Below are experts of layer 7 (counted from 0) of a mixture-of-experts language model. Rows are named router (the router's row for the expert), gate (a neuron's input weights, with its number), up (a neuron's input weights, with its number) and show model dimensions 224-335. Each number is 50 + 15 x the weight over its row's rms, rounded and kept within 0 to 99.
Before each expert's rows: a language model's description of what the expert responds to; "comes after" lists some tokens at least twice as common just before its tokens as in all text. This comes from a sample of Wikipedia text that the model never trained on. Tokens count by the router's weight.

# expert 5
What it handles: Kinship and membership nouns like son, wife, member, plus census phrasing, election and stats table separators, line breaks and hyphens.
comes after: "\n", " |", " a", "|", " ", " his"
router:43 30 64 52 47 69 52 55 49 40 61 76 42 43 54 61 30 36 70 54 51 52 47 37 57 18 54 35 40 58 42 75 77 82 40 67 49 49 40 51 49 45 55 29 52 38 45 37 38 52 52 43 81 64 68 32 66 37 57 57 47 41 62 49 58 55 45 65 45 35 42 72 37 39 54 60 56 58 53 46 64 35 53 56 74 46 43 36 37 49 47 30 30 56 35 33 60 44 47 44 29 55 52 68 58 62 46 50 57 60 46 36
gate0:55 47 32 53 60 49 55 68 34 35 39 35 60 43 49 38 52 22 50 64 47 46 54 64 63 45 42 76 48 35 37 69 60 67 11 63 36 81 28 76 10 39 50 53 31 52 57 53 40 58 40 61 58 64 56 45 38 49 45 64 64 61 46 56 75 66 64 48 35 18 54 58 41 47 61 58 49 23 65 45 52 61 18 45 45 54 72 64 54 33 46 19 35 72 74 63 62 39 58 51 55 69 36 52 42 57 51 70 63 34 55 99
up0:47 61 36 56 62 38 55 42 59 23 18 63 54 32 61 42 48 70 18 42 59 52 56 57 61 72 27 52 37 39 45 74 49 52 48 49 62 64 60 51 46 48 48 54 52 46 73 53 53 26 33 44 64 63 00 47 38 65 43 60 86 42 75 35 52 46 69 12 59 68 53 56 75 58 75 43 71 66 36 76 40 53 56 61 36 32 37 37 39 42 39 48 65 68 65 61 52 45 53 34 40 29 36 49 54 61 46 37 69 62 45 56

# expert 30
What it handles: Numeric cells in league, election and results tables, e.g. 26, 20.2, 3–1, plus with in specification lists like 2 trains with 7 cars.
comes after: " |", " with", " for", " by", " 0", " used"
router:51 69 27 39 54 72 52 32 55 37 47 44 49 17 54 45 59 53 71 52 50 40 50 58 49 64 50 49 34 36 44 48 28 31 49 26 60 57 34 53 62 53 56 27 66 46 40 35 56 55 47 34 34 72 26 28 46 61 69 75 42 72 35 66 44 21 50 56 51 13 54 33 55 51 50 47 44 55 57 47 68 72 44 30 31 57 47 46 57 75 68 37 50 68 53 43 55 55 52 44 47 72 72 80 80 45 77 67 50 58 24 39
gate0:68 45 41 85 37 75 72 51 41 53 31 61 49 57 51 58 56 54 53 66 52 50 65 37 56 67 32 16 30 68 60 51 39 40 49 54 35 53 54 53 77 60 68 64 34 57 49 12 79 48 51 88 58 52 84 25 56 59 61 55 36 47 89 71 41 52 29 71 72 77 35 50 73 60 49 54 49 68 56 49 35 53 78 69 65 48 20 56 53 64 47 34 32 40 28 52 09 37 27 55 49 53 72 45 50 26 42 52 41 31 54 41
up0:59 61 27 65 65 69 57 47 70 60 38 68 72 28 48 59 62 59 43 47 63 52 70 71 54 55 46 47 47 53 49 58 67 43 60 41 44 59 53 46 34 82 80 40 66 60 44 56 41 25 49 56 49 42 54 30 87 67 62 49 18 68 73 54 56 40 21 25 47 60 49 74 64 92 43 27 36 60 60 52 49 51 79 55 44 47 29 44 31 42 73 34 32 70 61 65 42 57 45 36 09 14 39 68 64 46 45 49 60 72 57 47

# expert 21
What it handles: Sentence openers and main verbs in narrative prose, such as In, However, was, did, and time nouns in phrases like months later.
comes after: "\n", ".", " but", " The", "s.", " In"
router:59 52 49 78 48 43 58 33 47 77 38 23 51 16 57 40 50 42 51 47 67 65 39 31 63 48 64 47 60 38 50 60 35 38 48 99 66 52 58 77 49 48 25 52 37 71 37 58 46 66 62 65 72 60 55 40 53 63 40 60 36 52 27 62 58 47 73 81 57 40 53 57 49 35 50 41 64 42 46 57 42 64 48 63 56 24 41 74 72 46 48 47 72 29 42 32 64 71 65 68 49 70 46 34 48 42 66 53 38 08 50 30
gate0:54 42 54 70 41 45 51 22 67 24 27 30 72 63 58 47 52 41 61 60 16 40 58 36 78 46 32 48 26 50 55 41 72 57 59 62 48 24 45 51 48 57 44 24 32 62 32 57 41 54 47 55 50 35 67 48 57 46 24 42 62 75 50 71 60 37 40 56 66 50 81 72 73 41 31 65 94 75 59 21 49 29 58 49 68 37 38 50 40 71 23 70 15 61 52 50 22 30 17 53 71 54 72 49 46 78 39 45 59 40 40 54
up0:70 47 58 47 54 56 71 62 51 12 17 42 55 68 51 41 35 63 21 53 60 51 60 58 65 16 65 47 41 71 54 51 49 73 40 47 49 58 41 82 56 72 46 46 43 55 18 41 52 65 57 55 65 58 58 50 38 49 27 55 38 59 46 45 48 66 63 43 42 36 67 65 91 29 36 65 23 40 70 23 50 30 31 44 54 37 30 52 40 46 47 67 32 63 70 43 47 55 38 19 41 31 69 50 41 50 45 56 37 71 60 43